Weights of a small mixture-of-experts language model, trained from scratch on English Wikipedia: 2 picks a token.
Below are experts of layer 7 (counted from 0) of a mixture-of-experts language model. Rows are named router (the router's row for the expert), gate (a neuron's input weights, with its number), up (a neuron's input weights, with its number) and show model dimensions 0-127. Each number is 500 + 25 x the weight over its row's rms, rounded and kept within 0 to 999. Numbers have three digits each.
Before each expert's rows: "gets" lists some tokens that make up at least twice as much of what it gets as of all text. This comes from a sample of Wikipedia text that the model never trained on. Tokens count by the router's weight.

# expert 53
gets: ":", "s", " \"", " Born", " Location", " by"
router:508488499495492507486531571485495520466471523488528433496510533535511518511471518508465483491502551509508481461469504469533555483517501492479515453538497478479448514494477521476476522552512478498548467503511490483479533480509486549523506482498550531489477471497518533512507499518473526511526490526511489505454537510542469496504487494534481528499483467510508497539491519506468517483488
gate0:519538505473476481508507534465536558427494500457507455497506461508502520494482480466516497485516524508474456494467483517516547494506498511511519501530466479491498532495491521524459509504496493493525472521486469454444545506490449500531468497460521483501459452485522514514519496490499502552511510530532491512454501487528480516526510526509471506495483475520489486510490510488504436497522
up0:501515520485503514508463513455499495464510489451491477499505526536537516519499506463520486549526543507479515501492548499525520481503455488537531490535466533509437455506475525517493496482499463482536444501499549463465563513501505488496490520489538466532504493500532500501494471486490479510509503487534463532471519499552477528469476471529494510512490490537516517519490529514492506517497
gate1:496495489502493509470528492506435490503484479523518499488479442525463474517484515465484492486494489498522452487495493467465497495478474477535479491499493477460464491496510532468504486494523431519530480501498534474506556493471502528520505467518518543478460468491517481480496473505486511440517484532456478476446509492513436508491457502494475503505488504468502512532456518488482543494489
up1:535492514477553474512507507477488525546505560461528514485504521474481521528518497499506480480461486519478491498492535460471458467493533459500496499507478512479455448481527519468486465535480515482507511468522475521475494456537484542493518534528491485496475475556470509510492503489522504506515509510494490490443475470494490479473460510488543500529494483490536475517492515464510450473522
gate2:473514488473478523489550507447485488488430511511492491502484482467475528496530525489453517508500526506501487503517521522459445486548465472474478509498485467500507493462481527478502490491542508463514477501496533523464511480497486509479500526500516484520505487540484529505501487479546509511566508544506492507531497510521484505517441505520502454523505482503559483489500484515508545442471
up2:525500500497522499517461493491473511498505527505466451522499488500483502472453491469525485505499450529536545488482503505510514513475486485519545516527529507476490468580520522474492439505540535488470482501487485491526502550518503515472503489503466549521514472464478498450484515543515471468499495517461530496507536503467522472478469517477484504521495537511489542497514481504534540486510
gate3:501506522493504497505518516486490499458445505498528468490508543485522493511530518506484510484456535516509484518496479468533531502531498525444483447514516527502495511516517521525460528522470520460562468518468482480444533492553519525478505529534511504501496467538523510542484529530500518500519490476487488462486482505466523495440456514523508470507497471487459500490492482500494457517514
up3:513498514483471519508515510499517511458490500535486476501498528512444491498475509508504526520475468482491520508435544489473495501488506504482510496474506501509542504519519433501458469519475486442501537513490507468441532528525486511524479514511479516510461511507492473504476545448478528523490502471479527498498493488532491490526464480490527477489458577461491490455498481505509469476479
gate4:497508464513504520477481507515526485524476519505545483469518501516472527490502492463498520474504530477516473482503473524473483488495486459480465494507459472486457430482487548523481499529483467511514441487528466529496472477483516503472508507451491521467536438503482544526479501540493510468530539525494515490487504525511485484532526468531485488488479509493543458465512490506513479463526
up4:523524492502475420542526474481464530512482504484486510467515486485498510500448526482524508475546505489494498489467540495524536501480492514480486510528516528575541535536518478485506494525498511485500530481524531497476529532463460502521511509524524522512486567523498505488488492507522495482498468522493491495494508475428455523473494491484523517532461481504470489547492506493507497521480
gate5:522482459522482527500545518489484487528486540516496480497502517499508469475465537519476437463497484498488500505534466550485517490486513501503503447530484465486490511481463488507501482513519496502522484471503476444500494495491481511522459490448514497506473500500538486454534498441505495512480527493495517481505511516502455441502541498535515469514481527549505545505502479456452474524508
up5:540510473522489509512471486518508513491492475511511482545490458481467515527475495522504539530515548524533498487484515562492526512544522463509542520442508450496494513508482521498472458489504507501501503532489522470508486453496519546493473474506518485473511463482496482532507437515485460502513474488542476488505498493496520535468481487559490455518447513510514528486498525501523470501504
gate6:495455499521525517447485493490529476461489537536505477439538496518508496483498501477448442491492514512506494478521455501534529502499533465510500513508482518501497549481524487471494512492492481464516496487486475460489491525533497501535494502512497476470506480462519547516518464525458535485493554578496459468519484462543492491521510504516491510490480456507478515493507483513517508478521
up6:538509509441497533502522501441531523490487515502512474485510474521515500474520555449487474485489504510491519499510469501537506496525525438506442507513484481523486503539488485500534510538537465507463464492493507520531524499530508545502470530533487519530454524465476539467512523512458468522508539510519513531505525488515483479496473500523537524489499503499474496517520516527542502515536
gate7:469470527525547499490469506510526537482515496541489439501462520489486465500489494517502431487490482462521453488476504508505495493525508500489467433481501513465450466490481474515503507538483460489502487491489495480496480482493472494541500497472517494523527527485520526563555508489517511450540499490495473474500499483495513488483499477502481535478491531481515505543508504510505482489570
up7:509478517503494514504496493508484508487464524448477534500510517435483535515505493490525519455492499521491520501502489478524482505527499522554519502542532549536579508449544496515487481507504519508470543471532522488514489483491546508486466488498535484498489488505517475488498543491497465486477525484516504526504517465512494527499484508477507506502512463502566468474517491464463535516441
gate8:489525490506534480475523536517484510509460511475516474509521477543492492493488504517440481458535538492494487510500522481481498472546464477516496500481485499456500495454490553464479517476521495470507501506476473473514486502543500521495533472482487457515519495467471517503515519517478537497510466493448512517497542490525542480485527511490522492449500496542472483529477538498500488530579
up8:526491527511500477513463506478493481519519472488506467489530524528477482462453524540548512497477504485475508471495476492502523527491528506494480486482531528518502524466539498529500487495487463428510464555495506497511512522530499456479524463490508483464465485485492526487502497466482493528465502527501538545515486516512510474514529531543465507562487546511499449482472479513503505460497
gate9:509488504486524496543533492494479477488487504504520509494494486529483490484510498516477482476524507466463468490530515529494527525525495538528505518502439469502487478499520513473533519510532505503462472473535476489450518490497508479517480520533541527533509490462517500536451513492451498516542487508491488518455549564517524466507520488505480535527458483498548516569470506494509530484476
up9:462502500476490482520519471463489457500492490467498473517519502487500551474488551496479512553529509509499485480510497522486527483468482507527512508517483463491493506478488518522526516539497477522513482489479466510449510511461507507529477517504530565508492462454511507477474497551500479513514478524514461482458526527521537432503475471542515499531488487506541522499484483521532511452463
gate10:546505519527478498485518498530520497480465522496492489503495506569507513491490518514473504501510523517543460470478481462511478499478455505483508489491508479501474522506478539478483483537546470514536480508518514474436497526487504546512480486483531535528462480544543462519541495520524519492469457505487539498497499518528522503493434504466490489506492527506511505490540496511436463511512
up10:452498551538514497507554494496477485474472521510501483485491511530465487511487517479522507536485460511514506503545509551499545490452480530485509537537487495508538489520474468494516482487497477495465515480527491538466506476516500450506534496497468510545536539436483499507505487487470474540501499483502463499489456495513482531515494464511540556461499480455494488507494505496498517490525
gate11:494528470497486530518498532535518556452468507459488484551533526495466510499501504526503506471504511493469490482542467498499526548472467498453531532514501467502491501479526486494541544551484528513514497539481491534518537472500474535490474500511532479494505481521458536505484514463504499507533513506493499471476486490487525527486491504490534478473460528507505476446520546481460510511531
up11:514539489504512481505474534498489547495485513471487471506547517482521544460456566522476515486513516494470500471542463493489484491481460481446535501488464495524499507473491498497512520528517451482473470561499520517473538503490515546492498478532523528479516445530508545492494539462507511517502511504498502488485491509522515540495482527512494469514461524493466468486479513463481497481526
gate12:488431522540495553508510497490504510507465514467501475509485481531522476464523452502478428537509489543551538484485550490505508460477507505507493505501470493500456495464473523478506474519479476515501493529478514504506537487532522513539511497508505488491490479529522531466471484495477472530534501497494453503492489498500513478475523506470504492499507473508538473546524562535501534519503
up12:469443509559481477500514475507505517495451488526526490456464509536475543495509500438511508508501509489475532500513508497456526484520508529510506523477458500505500470491528521541494478501484493510516468521471486508513489482488511536466498499492450473501519516501467513539490486518538509427491491451517514470495490500522535478496496444525540495444459492502510464491489510482487478469520
gate13:543493477494522481533474501504512537499497525502480470551508560553496497494474492523507553521483526504537477534520525471467549489452507477465519473517454551508532513485492520488481518509511488531488487502531523522489526506511506521527523498500548522505476480500480491512506529527454514487506488515473504485492541498474445509484493479515487495494465518526508486513464492546491472429479
up13:518487477460483489536513484545521496485539523470497476538512546526507510479482520479464512464514514506513449561509479483503502510484523473435536489516510505454520528518535501445518536502481470527514477494537502505505479480515511544522471525505538507524501499512502504470497503508512510456524501499467500508464522525471519522475511451501482477484469499534495515494444522524524495444486
gate14:507487461496557523455485507499447488529473477517514510481508506491491537546463495517485534512494526469519475483519521447504464501503508488455479497515474451458465487522487489528496505482498458576508496522514515531502499507513481455477530494466493509503487493466503503505485499562489531495515494485515516509462454475521492478491542495506553494478479467465530502486481528467509521492532
up14:476506468443525494481464538465488565516456496509529490510519486493501524494500521538504491505451520462473502471495498525492511458497503502474507495549512489467490500498502502517480531533511460508499496493532500547469491502515550474535504483462497532482480491468522501488475522499489498515595519517515467466464491484457475480527516497517540488490472472518528500506480505459496526515523
gate15:483502528496462509491579477506475497526509520469495508512481503471490457480501474514481485494491505486485493482451471538528525490510476480494472493538512526464457543478490484444507487527508474519506525490503501471458515503474501484499503469517519531519487500516446484510547511501471496511488437476510554482473486506500542478498510474501455481547531499521564490524486506508462508469491
up15:502474453461520472528456491533500508496500452497492497533523493485493535537505498481517510527484504512501478489543517485472462487491484482544507538444486499536476479525498515535479518443483533469469500461519489530540497472529512507495500532500511500479495489495520488475487496484530484501523529503551480512580507484475477481525495537503510479478447495463464549487523505502530483489518
gate16:455496515514508491466479534488493514511512508514496499491520523533499506527454529543440463512492540512521476499495508515506517511525480499472543519521484488496471481541488521498489518514510464523518470496519467497467472494477506525558496489466511538485520455496507521542542481494497493462506480471516536576482532513488500461485482520515485499477462502554471493564513541493501504512479
up16:496499492485559503479531517452470453517489473526521500520480472481519563524528485513461500497524499484467498501500506554513485479515486527477509469585472501469528506465532446516506511465473522457485522483520512504509539461506475516506476519474486491548490504502483470495494511503435514497548512484508523467505498468516499509495506490454527483526513504523501493508473499469490479482516
gate17:512485479488524518516500496511501526487505500515551512493495516515540506525482537501485524465520513546497459466510482500489476491494548510501456531514478433480446503488534472535495507511538469533507515513498515498514488493473470520488531473504554559534495457466523515472527471459507504543494484498521517497488487489517469450511492530497463488476466500530509484512501489557505451531501
up17:520490486525519521493491516473505523482496505478535521499474449483553515458514472473490509480494502490537493498539541489477498512460480479478488551500480470534484506548500486467456538505524457478478498518464496458530491477465516490499506502510525538512470517470498529507498458478459493528544456493534470494492461533522462525486536491504456524486469500526531494511530477503503483492454
gate18:517485493539479528508507522496521442494445475472495460530512498527495491484473539483476495524485522517536522460528530467488517519526465478476524495530466505526514517490474505481486462496474506522502492496527495485542523485511493565472496511509527450482509458510510504510478499434499512537471532515510455517484457539533499511484492490516495487482507537531449516528472485539491512469517
up18:471508490431526471532514460533494473490501480524538482470476494515493531508525499490504486483512486491515524544455490534454478454504483534529490501523466481469520494498510500526479490480494527435503514519483514532490481539481515453514481495487499510532486495472471515507525480529486507483551480502479486537521530471487530431482474522502495453481511466474533474513499532511522480523525
gate19:467492490508503506487515519523490492465518551452509491517528511477492469480480473465491493535439563465488458462492450531523514485491487519481516485483504490461470488522502510532496513515503523503510463488492458515495526489525553518501462483503560509476502510500527492489498514502498525487524493487489448502464499522553515505469485480532529496545459499568499478512487471473493481472504
up19:503493501510482527509500465522490524470455474462490502532521515518489520477497460510541512474504501543517519506520510454463497512517473494472532508489446470528530497477521466496494491506467519487495538455498472494503466466490453480551507517504492481528508459500519478463503530574522506486484458502517474545466500543499502537503482537486483513482464551483532496484483510479462504517497
gate20:488500475520511527463509512477520528457526511506483467509481496532519553480494498494479497509480526512481465475516513503518471506517498476478558502479462450489480508516454524496472510480536487484521466501512489512471530492534535539519480496514518535492458519473508504534502497503496488530528489525499466500524475449501400514502512501477494552532475452510528536488482505509468515490475
up20:513493477462502478496478517488514498492516469396463483496499484501455481490527462505473512499525451494487474506506500510514496483490508497526515531494474498548512482498506487483537520471474523509500526493469492517471472487520444499468535517477538465498512482539486521512462527504488487466474525528466532497492492497465502479521455508492537522504537464499514549460507487546513504512448
gate21:527472517518518568489515531501477506560448548516533463495509523490508502470461517519474531520529531480516479493487563486531521484517502509457465436473503499452527465508517519485473482523501491491525482525498497487504531480523463477527491512499495491537506488503503482504475486542469489502521509496493543569453503505505496511485536501535493508500494533512516494512493501509499521467536
up21:486488492484431535465517465500480541451500541527532546530485475527509517508511470529503487507501488481484499504513485475473527513513510505527515516493509500471519487468513513536504476470478495501485462505509498501511518505480518492498531527519491505470476451507471490498542496467456486510455565529492493514518517538555512519527537458476470519466484474518480521503512521491445476482553
gate22:483495505486459520502503488534484508521484559506533504470488539509489489455528460531482513447484546472479500487473504487512519501488465495482486500528499514530473493479493527499516500528531516520502537551523497458460485471451458504496464466504528477540531490510528483524497517475498499494529499465449502503488526521509503510490450516501511495585470503487443493497505513537475491511503
up22:528518536526539528502508502498529475531476528513472470486540475509536469489517500519500524487481500482431520473517490485494580499550501474484495506511500505493504517475489509516506508543562480492481497537492476455505504506513513491516481454480523521506505483510552520488495518473516458531482493499454523520475543488479535510489515550499523525509456504513488528492554466520465491496522
gate23:469510468492495488463515545449522495486497505513503487501481534531510483514457481514510467467558515509475552448495473493485495536497523522454498487521486525475479511484490504472501503523491474450510516510536523493478495529558539505471512472516524481485502504540555449529491497497468522496500528499449515512488506548474492484523472472538501507488520499534485528524533510548480488507502
up23:519521503460488507494511514530515520477522504520561521504503520542484500513533488448508471490545511484555515481497470469478509470503520459458543523500484436504521511535481503480534516500468518487449515522490512512488470520511474474465486499521466517512519516486491492464483456526486500501512515502529467442508499486491488526527483473513460505449528500529461464455536497494491502525509
gate24:517532488513505528519508506484487510484494532501484513469515514528522533515512513472493510473499532513482530513531525505491511481508479490496506465546527489478464533514452530497486500533518482485500439493511513439529493546519490507545481486479504494539476500518548496506490514446469482536522488563530514525502504512565497467516504489480455493501468472519500450495496533444512463525479
up24:525514545538473537515514534497530516506498505523488462493552500526525504469519438501478522489517518481506478488505475529515508543549481516548512461564502496453502488517476535486523510508505504497520482523526494440480516496492473494510512478507518503527467512476540511495460533528531473464477469503469510556445506510516480460480489511472500523521495475526488483495511497491479515460504
gate25:484516493472524499522476529486537483455486504509475472425507493499486471499523534455459513473508537485468488469492518530475537533543483512502506516496470478478450436491463523483493451490524488481511463486525480467478520478510483518543501498486550547498491506510550482537515524486454512482508458477520475487494524529472496512498520496508497522500499479507508471488453480500498477512504
up25:495451497499501485502501544502511500500488509485488505494502493504492488509551478482500478489437493496510500512491450477560492517499479545501526484531488501448519536501469543483496445482474491496534489519492489541485533530501470499529512498499510494493518501447534507507550505494519519484515468507534514507525475484521526543469523551549508464499499490491501546514478478574450506491483
gate26:513472489508496529461547498451497497510524524477494445478478473510485489542470504516474527524479516473504485482491473528486537540499493528489511487499499466461468484456500456508509500466497454487520501520472442508451519475519492496531478528503480559515492496520531524533521498490453463501484501486502544526495494522496508516486497506486416498501508485493469517501492511543519527476540
up26:488518500515522507535479481523533522526530499491524524541523488484488483489500505514513500537509488504500530506513506487466465463491520462506496505497518511535535500516522504562500498526515461493517520480479538512590479551462501513483526497517476460492473549483457486490513466502518515487503486499512475490489481476514505460493509494489583466493468491514504481469470503485473440545499
gate27:521497530510481497426538539471504498464501484471557518468507496469500551467470457501469515459463535533502470478528503518471525470502476527521499512513502493458501498510499538514533470509483507486477516478507488486488500514506498465507443487513503515498509482485519491539509519489475476533525500508474516497435511484519478492532522463525473460459499493523519527475514550528500464517484
up27:468517509513507518476539510416484513517468460522478539476514473483506472473467474504493529500490461536475510541490491471470496494537463502484502481498457505480512464504504538496530515519517464458524512495513526491507516498515510477507476502498539523466545526469467448518501497506515478480505506509475501512470502530480490497452491511552436488516529519466526517508501530517512521455516
gate28:505533525514453531541507529506536511507460501514467496535513511532490527537525545488509535480506506524502491523488503503511515490480517482529534474487518460496517512548528545518447525544508491500513498519498502517494470525512489514482526464498522516540484423517499506528506467462483503543487544500498540509500530528491506506505499498559464425501513498487532485498500524534478518491502
up28:499500494523478511495492503472469495489529529481503507536435512514448509486539458511554494485504512510550466504536519521543525506481518549521489458504475492507461474489495481551528491503509526529464549481477487532489528467495470500488499525509550508490519506534500504488502472521473483520481486492488481528534480493494482522486479514516457512454503511495467486500507535553491485497570
gate29:516499508520495514516514510490482509475509548500500491517516533528467493538475420455482469470494549471495479501476474512483467456511520445484505519524469500494506489538471458496520479513508487426524514491580474523511494556507471499526487501498539510528488487513501501511472515487479514524549526544465512517491482492517455503486485521460474518511510495504481498508494527501500516504484
up29:511502508492499509534479442485511537535520556507502501522449457483501510495532520481494520511497461497459480528507515469511452516496514495543479466503518500500462490504523458462516503457485540530454493543489541472529540517494505518497499482508477487485556513515505473501491474498536516514519493475498489518505509536497544513484564502529459480507510539487509504527511495480495460502557
gate30:514515489508498483507483534505479517518485511497502499477564477568540507465477482499499494507478516515458495473557478488495560476503521507490478495524495496469433527507510535501504471504527525465527555509481486480472523540478507511476542509500519482533459501518546541489485534525498517493506507508479497464446480483514503515522519519501562551480471483501515527482492495501518490498480
up30:494542472521514450504550538458523476472523460491473493482482520511556504482478494505550497487529499524512506481475477498488499544476529533496497517541572503496516476475480489505515498481512492472509457525473501483513516477534527461491495570504509500481494507467480493506501488507499539464482514536517471515516506480512444465518491486493532516510505520471481497506575507534501496507481
gate31:488512514553504506498528542518518510498462503474527483492513470523504493468443512466516527489532458524533516495493515486480483490489527491488508459565498533495500529488432510491511524493481470486500485515492457510487519510511533553477465513567509522503482445521512466525484518499522507496514538532525496535456503465521486495477502476499486516460472485496472496484532491525497553509486
up31:501501509487550458498488479551514502476489500479503545516490517499487500534486485514462473471513538502472535517513504496510536475482510536464504530455485502508510467510525521524502492513503513526435514512520502482446492530467476522517464507473478474490483481506495588521502512495470523547522537508479491514464449491522479493547511535472470443497507523504497458517516503497509488499503
gate32:508516483542521488507487553516514479506487456487470457536500467506519525518481520485507468477502511493525456448512519506498544477489501512498527475507490502493529510477488519438545471523519526498494494520469492477513495481487507510480509471457518460528510488524472509472455473516525454454533491510465559510485510535556477516485476472511534506509458484545486498479512503492514482487543
up32:498488496450489521491504455469503505489510524513569526474471494451478474553472506465509491520469437516479500500500513461505457533512491487488486529512531478529505497510520533516508484496490494462460513499534524516542527510476519489477534520526448511520552500521503491518498512499494519480483523495452490462487452461524536511493528507524476498459520529483478507505497494513496561503512
gate33:496491478490506489490491566489471489542473532516486468491497517512523481487496508481514478478527493526496454428516507477478510442499542411512507495495503478492465505525549534533479512482513478505563466484496490481479478519519488523496512467504530561517503505519510504495476485508504489486478473519499507530476507509511492514516563497479484466501498518480504464498486488518443516464492
up33:464508500524547483503531529541494492490460522530478501484519551505540505508500513486490471548514499477517474501535505515519465462479537496486464508524462540546502511560515521505478513492531501521513483485494508553459539542504510496475488508475475510530497494546519479535500481469494499513467500537499540501479487466489474496549500518459504473458510494505525508493471543509472512455476
gate34:506523510500463514483520519529485461520481533489499476463514470539502505471533521491476529505532536486501456479551483518506525458537504496499496482500494512476469519464484496469492516515540496533512517511491488446448526522460506502510473507499529497505506497526530475581471517499483485474463477513464483557510521491528471474538471501470534551543521494498478512472514515488507515491506
up34:512519486509548531493499500506496501489522471496472533515460516505448491501478494500526462498479476493470468539436521484491474511478480512514484438509471501532511484472503520523495491522442504478544458472488514531471499457504498522530502515499484534537481502464470517456504502506564463465510496494539501479459484474508498514461516480497534445494524506495454511497462506484516501517514
gate35:487465537528506480509474516515492503496488499504547514465500508524531494459439496477440487482477525534505470495477543506487483496517514484543485517510504497501498495501457526500525528514516456473456454506490483459517485496460530477514525504517519488501538442486518481499487480496474521462486465481547517527523470476498484544482452511535485482472530500495472506533489552472476526513504
up35:469536483561473478507526563476523450490538498484546512518537505494505486499481498536518526483480471506506503484485500525542506456516492490528540516465445493526478500476487574500497531505538512499458487510513495503488518508464498494519515478497451514546480504483490482502539517467496497511513478510476495484484510516488519542514545510494515536504489502490484473491462488524505465459448
gate36:488542471544480515499524523510469511474473533530501483507483498540441537477518497517549516518538502480523498502513511494514499479494498486517532492515479447495488488496516473474515488515501578475525424511507491491490534481511496518539522452488497482482446475495466540473519476487492563502520489498483483475529528515518497497490527486521474511472529490490534514479519480515482528529532
up36:509509503554508514482498519509513490514516458505468514484494518491549518510518508491477536508449497504478493502482502467500448502512454470472486497449480534521503509579533484484488514478548449487498525481503538509498492537485476516474528503510528542470505498541510462520477507531515476503489433488490482503533506540497492488478535484499472504528513512490469460521470466452514485489477
gate37:521502475505555500520509455512475512486502510496525447486493433521482510452497500488455467496536517554461504475514531459481476473486518530500477504517475490457469521501521505495470518436519491537536463505549461499502502511507471521497491508499519505502516514493484534499531494501467473490474493490462512506474482505469520478495508487489493555499486502540455487500457523506477458526472
up37:527505510471519518525507480504509496490473505449524494522495478543466545488491467485477470480512506573467534473524534451499483508482486500498499495504467480472485519487486505495493522449476453525543505494547447503511516523530497511519502485516510512499519500457510550503501461519473486500506467495504513512477429499501507508495488497506486550513485482516467467485441516545474476534515
gate38:497493473523499550469476506479451505497501466484505474469484540517497505513503522482453504494524508496477471514523481529511549490481508496520433473514498477467535474535483513515472540512509437524499507503495468481463545519487519536477508476529461514516521501538505547514495525493502499520474471540495494568504510498537491499516491497492500522458459481493468543462518465480522508500477
up38:495502476479528507469478523479467578485531474488475474512483535537511490492511495507471515489521515484502480508541457522521518465479486522492490495470514495470501425480472502486461539491538472514561495472471531494483512463552533492488479484522472501480460526534508523513505485523485480515467509572473509486482474513506447496516499481522489512514484482500477531518497483497484500505470
gate39:488510529535511541502502530493495501492459495490512481506456465542505494448497486498496514477484513484495501552513537486491525484486487533486500505540516529444475511478502499495506489484502503479514497480539469524464509442466489497518523482544522517496464469490531524526519448465463514500514486479523485506493545551515526449497516477553491527556522487527509462507514496474534530473508
up39:502519500541516503489500511515489480500484492500534481482461528528509498449486484525500552497491520488498478544479544500464499513505530524435456492550507437454445532481484527495476504514488502520499494509523476492490461497450484521520509490502473534514477475537477499556485494504509501507493509457502521495498512507522558484505499528490525459525510482515454495498465497497482515520438
gate40:491485476489516517518505476480480523489496500521551464516485494537459537458515501562502543499512538533491490461468544509490491510541535482459496524506476516519471459516518514514502532504525499497468493513504495473504517520468485531461495489478532527494494481453527536476514508534503532477555492462460441505501459491508452467481504528507492474523499534484475495492526485483504507461493
up40:524470531540532506522530494494483462509547516446502538529520502486491469475485520544520507482506479486483543455486491521512533539522512490537480506528527476494474527477510507500526480496469490479537496484544508503485469499468503515505520528492449537533506514495507506489504523493462450466491457470472516513519484505540463498508510527505454505516514499465561504492470470519501540479544
gate41:489477519500465493482503506526476498503446483498507506474502522483497528519501519497445505488456523517525521436483525493543506504483487501478503476507488510455474507562426535473486541525505525450494494532470489514517480462497493496499488480483481498509498517511485470520531503502490504481518498483494484515497478454544485511518470504561489511461461476476508469521520496526420478508499
up41:481540517551538486470483524487509497496448457500538522480474492481516512505505478484536514497491505524504525482452505509471495453518481494449499501507462550501513506461503446539489445473496532515514519509512539468525499478515540510509505509525492495495518520563487521500503519508538474510525495532543526533515477471479531510506522513503564498460497494498481451524481501500532478500499
gate42:478545460526512484511513501476489507472463516501505471513487514529475504513471488544498524511497474481545432490520513479502498514500466507478505518497492523493473544481498499458488478510518497465537495477515456522481528513509505538514472486515480578505507489483486579483504545471487543514522496496487503477523498511524511480485495534522479467552508500520480524466532538507536545512526
up42:513484511513498545482501512514501469506538512504501485535547510469450517521499525456550488524482516484460503547531506441502522489502520482534500495511478490538504457497524509545546486486498518484491468519476485496512493491530510512491436518468536486468486548470529539489468535518535476533511516495487497547486512498475502550498487488427493493526498508482497502534500473492487508481485
gate43:504509470517500503487529526441549534496448479535478524514520523550501513515530491487506511516521494524473510470490537471477523506534439516478530482513493482504464501467499514472527540496513532476470498519523486459498521506452511510534532510548561545514508481503502503513532479503518485495501496531462479515498536499503519497510500493513463481483507456534496481523453540486526530528515
up43:519514508499535482533532511474518505500492512521506547492524497544508518505541510520498495477514507527503506472523479513477527488508479516461474496520472477485502500498563532517531522475528537527489470518452483504495527539483477482483526549529524542514506461471526508521509467484480523472490544515527469490470480533557501446450513480517490522529456459513503459505461492492480494522496
gate44:522517529476456531496520532516512507507539503512513480444481516535491517500495542506490494509486516470494495536473544472502467462514490507511525438493496510475495487499512498528493515468511554471535451522494513496479522523536486487507512536497528515523528472542522475542499515484509507468519469441480558508465504541511483517462459456499503495511470481536507495494520504488472545525503
up44:494499495532488503442546504468471522520464455465489498508544515482537484482479471509474509544485528475461491461531509541514418490493502509497550508530510480495485483434522478496561499481490514488522499468491493534501506482492494496479505477514479520486529453494564487536481498521494487521484501474501506510493490536509523523496506455531482474519523530514519507479504481479490518526509
gate45:469491516511556497442522482515526491492480505510524453501497535494552485529488539536497489508536502518506482544470517473505495512488444525478513519543500504420506530509513508465508479504519446539488506475518482495482537518517461518521495525518503508506480478507510521512536498514481509465486516505525516487522584502525527516521513490547498496466494499525510507490543491498499511477463
up45:495502468503514512431505496466462508518511491508505466522501496516473520479500493532480466497566552493504480509526473463504511512494494510506485481515475497486512532488475469483532499509539494487483508496513491464482510497530451485537486532582564482499469460481499496512497477481550495489503493494482497520487590509542516502488499519493459506482526514490523531499505487534524477520480
gate46:518513492556505488498484544554461483500462505464493470513472520491561532503480461496492506433496483492508520477483476497514545497521514525517538498513500468491471465456467522464545521497499513481484496516484523534493526470447520537543527513523524495508525458482519537481468480489499498508521496498483477522480504526451462518503498519531518533485497492503505516501489544487543487481507
up46:506535451541513496518491514529494544543500528487527477509463487486479505496494513482502486525516520517497500533526519526493477489519507553488502479549516538463527451498512496524532533509510487503517480497526514477487505482501459493532532492510487508494480451490538521534464489454472439457522544528494498489513487528493469498464498471512510483545535537528486491505473492502530434509480
gate47:531491525485505492494475515504520486508511485503513476492493467467507480524507516500554490473521507504493492466494458502517514519520536501481456530543524477497479483517522572462482474497489501527544475501479552500511546473479551514493476494503523525503501524483525559463501472444474450537534512505506500511483509503494520542502482526535498526503516496457511440484456513485516534487515
up47:504470483496482521470553525517481500451529534454504507482479444502521452464480478522501474507466484516531483487489532484519501533524529517506454490538472472496494547482534484513502524512484505515536521501542524518500495517440453493475531507512515499497532503491485449485521500515449536515466521502537470481468495504547522519527498468500521487500488532515501508513470532490486544520504
gate48:497509513537496522475543556492477504481458548474503515491498506494525515516506504480507495495472536518450505443432476490516498478497487503495461475513487492505511514463526492516517539476487525525524492524463474485491516525509520532505523518533478470511490494476530509558501484502488543560469500465487474503475486526515489531474503466484504508454516511517441510517510487476506549449509
up48:486485509527533510493504525500514516459522525528495485492508525503491518506507507515519492491515552500505489532418423500501523471507508480503534512513474498455472497452485523445511505502456492531538500534511497490496494514463518493529490554494471505522498469519488519500552479527494547532454510457494493461525510454518525542484490503510503501499475485499463485532479521466531510511479
gate49:515471533516504475485504503482468457494462526513485478492456528503507499499486549536477505500532520496464479484492499498465523525496492513482496485473545533524470494489500508488459479550471504508487479544505501523461512496500449505507520487504527510517527467551537516531519510496525451515503479499508523573487529482525529531507489493517519503439507501513537476498532493510427515462520
up49:514487542508516507481521492448512514502518484505466509499464485532454468514506487529440539501561530497497505524470510532485493484483452480478511510481519535513492492464498522539506532561488498515493481509531519470456498450470482496477489487488508470514499482539520500521503541524494454472525465471500493526477508476513462543475437505468511515481523521499497478503521473504506520460491
gate50:453462533541507486510484464569480461514480517545445502495520469495469495500502486509533498491511535495522490486483497497501477448501529508471484430509497478536497485501489469493492537489528495525528447483492494525508498489495499542470513518503502491542509507537538518526539514523486488500517508538477514514511519492536476510516466539524492483479548541484518514516490468511477514444481
up50:547488462455554485487419523474535505477494484479500477516492511488503526488525528490539505486472445513485487518482507473493522492534518502568493550495539516515535502462529474506500455488464499494489534486518523491490495521506477470504480506497473492472506477468474505469495502469559505484467539458509469477509479508480496503493480458525484506495520537502515492516530478471501491532520
gate51:520489493509477509516531481459472523560489484492529484515526525509547490479514514501494516470519545494449524553509515523512506470484493530522479519511471481533444487496463532500485471513527511528520527473516516484492569507505501508495479484511508554509489483530498497525555464543518463484543478524490473509503529507501530521464460476543487492522518491471511495531490499503505457489465
up51:472476500508517469494444464480498543483472455533503471492489525502485487515478521559505481513539528478522500474470538537510524487462524517535487464518493508507503535509505489476479485521486513504525505516502527552479526496503513476481485449472523484515470523498509513506557509556516502524491450526482531513492557498488479469473491511540506517459532507544465509464497521528499497492481
gate52:516502495479528532478532534527523494482472505541482517500469520505460502491497551469508494488534507528479453509457490468482540502511565487494502491530490499469506491499490518499485576562495461497529523529498456477482461501499504499484517525497497540508490452512517489525494474493490496514532484541487495511501504496508517482485513515536486547480515515518539439554520493481504481456508
up52:509515513476476529541487515464475457516516512469486470439504486459531499512508496511527490465540549535495492460510483512486497487498495490474487512498474463535503484526488529508513475494500503523494503456479521541501482492489490480486463497505479494489469451513531524486487455504479496516524552524458480473498489492536503462520468484493498537499461535516522503469493490556548548443514
gate53:539505515505524508538505483463482536490502483486504508485467502533485445486526489460514512509498503480487465480454489456491517483561503525464499483517466470505477510503502502548489489533448487459537495478510491489459533508530547509517531530511540530503471480531516531529510509496495496468538471499504504503477492551535514475484536516493511550519489525486483446492554495480497519487512
up53:475499433513515473500481465516491557547480503507511478519499500528486534492494485526510504451525502522502528511475509446542488535491524480519500485510480463483477486511512506494471523469491525551477501513528486505468465486481470465478510509498498497483515512511529528507488521527443505514520529481489519521529434527459535496513480449472465475516462487468506543486485534522502505498465